Below are experts of layer 5 (counted from 0) of a mixture-of-experts language model. Rows are named router (the router's row for the expert), gate (a neuron's input weights, with its number), up (a neuron's input weights, with its number), down (a neuron's output weights, with its number) and show model dimensions 0-127. Each number is 128 + 32 x the weight over its row's rms, rounded and kept within 0 to 255. Numbers have three digits each.
Before each expert's rows: "comes after" lists some tokens at least twice as common just before its tokens as in all text. This comes from a sample of Wikipedia text that the model never trained on. Tokens count by the router's weight.

# expert 14
comes after: " ", " |\n", ")", "1", "0", "2"
router:177110085117157120133112157139118091138122149131130163075094170101131088120173133157124179104083111071142094078165104095167125164148145119149155102156125130087097141168141153197146090157124120093167116125122067134075123088155098154166132132071136184115164128070105169080056115129134107178138164098067131106131186147182176119121139171091140174162129146083127127118194157104180169166136
gate0:141178134123118099063068167100155116156126193165117095087115120083200115090098099101096159112121105105118106141119042074120124069064105103162143149223150100132137172121101113127118133119170102160097176140169144165160083180113108150128107171073106166110112114081139102130114083142130121076133142119106099043109160099151134137155100136139155164139155165110116107133133127152113132068153
up0:164150077126147099069121134136139107181063123140183125148066153166132154146105124135114099143174136200150182126114168120088130088124100134111053112102101155156076120140123164132139178127138119153115173158104143081129118116165117176109121125151153163127152126169132110161131094089070100121155118158166148123097170124057130223131080155116189149094097160211156162149137168165125119088129
down0:174082093102104147132120104166164157093126064198141205142159127108125106112189083117140106116100155084141139133125182082091092149135120115073115159142119129100152089103123117095166091152120140179125127130196075140128135159045133115122087131092154143121108099125134103145164088127162129126155134139147173137146162052097132129088096132125079139085130072139123099173079163073056143071098
gate1:120110140106134158190147147062125117160120162143161149132117108116161119060154120171137125112133134097175091109112154129197168133112122153212169150146093168121192121087130140136100163125102104074143122118159101195107161118159174123129133114158090124176101066114171088119095121135118116182117071149155147168108172151143106202114149161140118189123164083156141148210141148158146087129191
up1:113191123178136085100109110128112122168168122135150164065126159067109130173139119134166147094101069151129141124135114128100115112116126167125077115132138181082119152168142129081178075090146082137138174174139135072160030171138167119151141156112148149086154163065125117105173112133156122085123112178194133131117099105118143104152125063082108097160160150147095061112122117183076136115092
down1:126166084161155131117117064160170176063149105118127150145146111113119099128106138105153142128151086134098155156158106136077096131159160103036117156100178125119075161197148160102109136168121087174081121187135156080190139149092117118101199125091139102129137184170092134159094188156126154089128154127111073129159145092118129111113130098110129148161112126180136127091144109157112087225117
gate2:074132089119099166182061070106122119110109168070114071109123153078133121113132103140160187099100141126097100109102109208152119070169146185229149113114122135148165155169124102108107196110143134085134145120145107133121084130066118072146153099142132129158135099108117129098113144077120103128146091117147098107153156102154156136110145170086114171180097157197111090077098142146121146158086
up2:124115225135140112152164126138180124182113144146146117142133120100174112039117137104168122115137144127090122168072141130111176158130095117139052109153148150117088126084105169080157136157081121108094141199095175105110143116147118139108159135124109110119093140192146117158160150113158175082125204120119118115201153126153088132170140173164094088123171109090089151098124140100187128195160
down2:123162125188148148143093196142111185119140145094107109154140129126172143103176143122110076089142085122164140129150132168171087130158168156138086109145151131113098077108161071155136132129082108189116115163102094152085090112184063139154144151170049138174067128160141137121139097107160084176135105158136177128096138106103076134097101166133090062139130132101084161202168147099135179118123
gate3:077061135086158171135165150101133127127119097150103154175154129183175125143114150095140136145170122110128128153139115149111105142104156161102132153145131176079115144118133132106076179121075124108133172157133091185078165190174060128158146175120132166117070134153095153120177124114153114158153177149087200134142160136115134099136196132110056155102115080122131132123068093165084112177203
up3:162114154131120149172140136105141153120184120090133142139080139123131152114045117092189154158146059137113107150114145138024124114147103141133154173177087152122093074150092162128111165073218107161128086089117138110153118117095163119143171134100117129158140178155148145192139168082135166200098160141091081115104147157166138117113112060121146119107125088145126124097099151091097113188146
down3:172141123202041073115114120106142144134095096122094142148077148113130135105139139103138108155132196146107147173182155141077080119130121136164122080082112091131170108186137132114143083153078126088108166122122121152095161124093079179094143169119127134150142115101131178102163127169128056144124147080091095172122167155126123151139160126096174128147155035212091140100164162139128126106158
gate4:055145099143132112122116163142169114088148091114152140143134147087123131126147140079094120169130089125142135135110117038141069096167129159182087158141104092135141115144088084146126132112114148125122123094153098149009110112099141102131085114121062121157105164120146182106105076082079112182113070125119101129066095123128079099086109096118137188139164161140129111149114109159181180164073
up4:156158172145129187152123138158159158193154122166139148106143140132168131136174124117107125059118099125183119122067125089117143166103115145186143117161155047137184176084097105212127147120100066113147098072099118168166135135103051124111169146107090137138142161107087116132068182104108098153145148121118124142058182142081152119176141129170151129139126118134174154145119144086090143166107
down4:175073110134129210098126069138074117094121152107153138147089162168159114171168112170160166109109115148191106093143116159144151129116126126097129113112125115110189080094125151132084142073110103075107147100087132151101078098129145181177115191133170120105135120091118098111133109120170147100091170067118107151101117136136158077131164135128133122092081097116149115107058094084193049177143

# expert 60
comes after: ",", " and", " the", " of", " a", " with"
router:136120136176094132089154069126093134129089094161135174075186091186098132140143170061121126140156134114139055101149140134136123135059181109139077109097105163152151090095136163194155140142089152113138089139137130168096163098152096163062125110176125117129165158160089082109127093079129097114175099110184150119116098140112186076095117103090132089146144194140117154091165115107187112098123
gate13:084110120103113119153060160139118175159164113119106126138110125120204125112155119073167156171136185148083199171138118137148163125069142103176110153179167123156115155133122139118172150092112140171154033139095129101090136141129114134157140127068160099071139137163110121102096156134089118083108183081137117091072098105153138132129158144215116134103175149200133141151182153096141155120137
up13:126207123159109137154191148125105191105118152118128155104113135178159165095079114148179128152167066176140156129101098100105118185130189148083068189152105121140148151108092106085096114106156143093142143108127141120174140109152125184071146150128198164113129109093102130139142094105088133149126169073153172061140141104094121077156090130124105153161172109138177164201141145112096172135142
down13:122107126095069077126109104153127143107164133201134128147127130052133132133114098089137175099211084155110116052137174108087158177101116059109128155126130151148136094139191124176177092104124133082150067123121189120117125149138144108061167089090060099080092116129114142132118144160098137117067132107130173130115182089134122115132130057173188101126126118162126119115170156144132119137146
gate14:127120149124104188090123131104086086142131138116117141159175168110154189197169095073131142081150129119102131150171178133140129096147186126122098088102152159095170133171160115074149071133113130044078145039125112099155089136169101044094154095118178151076135116120137065095120107083125144062106131119131178119167082171155125117125164152120163124128152141141096114109116121143166129137130
up14:190120158154134113145139147130141102118156158115143166140166142148136126165112126118199111098118140130167157140159131132137067137163100144127142151106110110125137088138159186081133086140117138043144151109095085121087089155163046189133156135073119127096126064100152101059192118063115124176172076225120137188184118139127150111097126145094112112146169135102086165090147102143127129144131
down14:150131152122154163105099094178195139116094127210137114163079097118155164149162111090084147148081105131081162141147146102127142135079150087152152089134161106092032141097093131087181138106101130121142134226139077097113112146123116189120131144105068139134144195107085155107088154094145143134107178141131149133190115164145111102121145120159140173169082122104111085104117136136138052137136
gate15:081174102143160137104093151081116166095111104182088171108167096123143106158123138131109124127172103137112180093110125103121135105153152057092101107203150113128103112123169084152143134180117124122193149154139086104151115103055127063122113110209023140127116119149183130121175162101143110153164078074129109133120149115083142124115074062083085107091158154141115103114139118134110158117133
up15:123118163160116134139118166156124117064146127102129132147136138150085195121165113073140057125129115104177098132139103153086150120118137111112121093155087155117112157098177137176095084135096169100095145079143123166073181109156112116109121124165161090117049090156067092101086092102084126082090146119145107094154081112161158132158041116119079122125112104100121179113162186114163060097082
down15:174088132156165141134083087123122128100076098154131103076095116180116092112204211142069175121084152110131106116127171164149120160102116140087098120080152091110163107070140172125165148145179118088083067131089107131127099075121095139172089112148139162096109061139131189097155139112139123073112129114116171154123147138107160119103108095139150144103075180150130152078171065094099118132108
gate16:157054131148132103105076107164123120171097096131085152110124124096121145122183204164119136136105123117131119100103142077107080105112056088213075148112139113115115154097076163138104091136147168143134138093190098177146134108111081167124169115153143180153147083117157111162086096138133076104098092133152104141100155190095173080082087106127140103075199165104110122142140118160112109132171
up16:154122145173179115137077171142156141156128157060135145125098119177102133103168172129204194123083119170127067136140112154130190054143070075121157155171080130135109127097131140149129158193134075160113136145129151122131110072110167109157145116149069078113114070144097184094131144141147142102075117092153157126159130092109151115125177139125132169097083169146071163131078099135165134110117
down16:195117102125124116105137106129137149143105138142155060158144101163106175138112145117120137108120114168118182166095116122096145138147110102087170120171112110081109043076168137064089141167143072102061107119156098080137146107113071102168113148046112113158189074152144116071172078131108126094152152096084169140099097097143181137137086175159107134124100081133110104088135123173107085133128
gate17:125097148128145137170093145075080198178170099170183087100121147075086083159096167132131168131146163145148071128121119202125034115097177146099170128087107092145176132147159146176112107131123139130109122089168149153120070135187076073135113138115120127178129074135129075116157114096127122156168143089105100114135089103111111125126109125144158070083101131151117168154112158171141130187124
up17:143116156099128204200162154158131123164118158146128118106124137161085195148102139098114108090182123153145041156122172156194156161154161153152140128177100105177155132137092161119169124093164146099158090125235117099138137144148115136128128137141111073168170141163161146115120143126165096132144085111093151145141102142171037157120142097143101139100134086159127172157142167173161075140123
down17:116112082143115120139095078151116085187144091169163134129133103095184070114071128157124133161165075195074184126083100125178150115128137171150133089148156106113160059170116110176137126068112176135108139117114171130065100108140122145180127120115119100065168120110128098089137164146116111113169119119170104123067114152080159103122159104136125155156151157143225136172122092096116177147102

# expert 32
comes after: " of", " in", ".", " with", " for", ","
router:122080168211115156074099100142146046117072095089159194056143108108169111165081164162113175120185098114127133146119156140084075148123202097125133122102069150148125140106099094190157085153127080112142104121118095126118138105082148168100089142167095124056103158129106106122116131120141125129141175115184164120091105085124157146115155190124103148113127150147113108127104090180153121141118
gate0:131126162149189112074076093057104128162082140164115149109189171166192075156141118119121107148119091116128104145104145152117066154149129151102170106075192119153092153112109171175179171174108173092124126124137103089080108153139069107141086152127120162104153107122069103108117111129151206110121132147164139162133099161117099153152119166134073152175146141159154108121054095119168126084145
up0:148118211113106075175142133178088131135129192140144127201119137241107090130073124136123108136152104148134143128094190140147145136111125126139094137153112152160144146147116165047110142126116143116131147125118122191094135109133119156137148119127140136172135083156125123130147105108139105120093135123127181112161098076173178140015100130120095218126149105093113163157129186123094111171163
down0:126140146122147176109111178167132129159190117083116155082112099071126144171121182180088151085136133123146156189139155087140108149150138144081145043077152085118095122117126090143100130104119060020152123184123118091093135116197096128114084152169131109074082128142155109167072126155174147109135125105152134131093095134099151143165092132131140101152101175141164112145173095137138170161136
gate1:126180121062097109106126097190105084168153153092094121106145147096097069136148136151131170096130104130134195054181172208096107123146105116116146110178182108124149144167099101109093117113143120064071145166122173156142147144120083094140200129125097135145081139143073121115132149096145110149113096106146145164137065137160079124088139092191138136123140140172105148166072114118157080117167
up1:200098133073136071089138173141140107132135106140187175123195131138173137069084145135124121152092128087131082192211132109116104188155114130150131114139160176184117117115084111093118107123120114151174167129061123167138146137119150102094182135156155149116183080172112182184111120105154154139112108160117142150060086155139178103116105147134126152103133105124143087149102160099128170178174
down1:110160133204107158183125115109143134127123147164120088141112141119110095161175119134133162106146087095076143062098136143110112131150181105134146165209131140128138191149102164136139091159169157150108179115133120070150117170128061182104129164112135106154085142116103101162156061143144123078168131184116144134161175111128050115143159134103141163169092162081130138118121141226140078087109
gate2:104166148095161161132152169153160115125144130158144089225121129127039156128089155093133075055105110137140115170131098116066117119126130205082151156175126160105169148180116131147145168136098114132075124083123111164135112085223116177117138135143147153139138122145136165137110139056128182137138161114180178116042175123151119106111110134112093163151146154156117116137130128133113152094093
up2:069120124176079154104131098075122087133194107165133165105092142135143128152125090114140129109130131137141132163131103121153106094159140100127145189128132132064106120145064088173096131111124095085121066109146236154056128145111051183107127175115164176076142143161119116090144136116166096144097172141115137119115139108116096077119138103106135125096126142184041117120088133143178088093155
down2:102105133115107104098101115173103096107169123089165147066145106147159065160141186129151140171179158159122145086130114126212161141113171073098113071062068144126133162054183121136101094116147135086127155160114108148106109133125176102143098138125069135075106146144069094162125146203142150162067105137129140118117109128152144174118069146138190111131113082130159153106128110165077108141115
gate3:090080157191147174167126126107121136196124110137162095130141105165133145116186145093220162117118095138138195102115169090101153087144141115150112099197103102154131126177117098130130109109145095150119133091126157138146110081103069115136069112131082089117163120168101170088115132151185139138131076118227160134131068125109071160175121109124107131082075127156160148098081150162110118130145
up3:147143119170153120123138112176119083152131125083093137190089104178120119141132110182117123082118093143098142149128056136174158143159095129110117169135143175039143121161074116133115141131066088108146171094072120152178140102151128105169114022155146119126149114203148125144081140102171089123116150165074157164147111133173096141190119142112089117181119122134177142180116118072148115126126
down3:176135092127135116186094144058123109126144160100114096084169208163115082124115068143141142108093152154161133113094045136116140123176138128148116162137131117124104161088116063155106160101087088174142095165117118119122109140129142088114125169112165122172173105153148136158111058123164132176068076176087123105144087117145150104165122164094079102160139041164152164167078093144138145110124
gate4:139063160170140127082155161118162077155105139182122125136150120136161101177119149184151083143159139167155138185153101135087106112186060111125151175184116131127189149093062108146140166133153146147114147090176139124140128067087144123129160122068141100128046154153143177100104144128156086133148090157157125103096080130137112173142112109088116135096185114126101110216096113142168150106166
up4:195156141144166078136120114074202156122146111192095140141126107127089134189109102131081104115131122136121114146061103102156149135105101040137109151137095128140160193182123082149144114176095134178125117083130148147080084108116142126140094106118140120121116126196114198113130134124127149073091175087174089151064151148124101134150157172192103117130065155108178134129150156124114140080161
down4:148102132133123147061062102182181137157181088109174088112102130125159150099114129147055125182113115149165125145079125096135149098118149170071149159090127099070155110127077104143190121112188093110123079160070118137092118124132145199132179165102137090119116161141162098157133175164150158132133089125074135154151152168136156123144154112126159135159112198176153105168067130166121104143169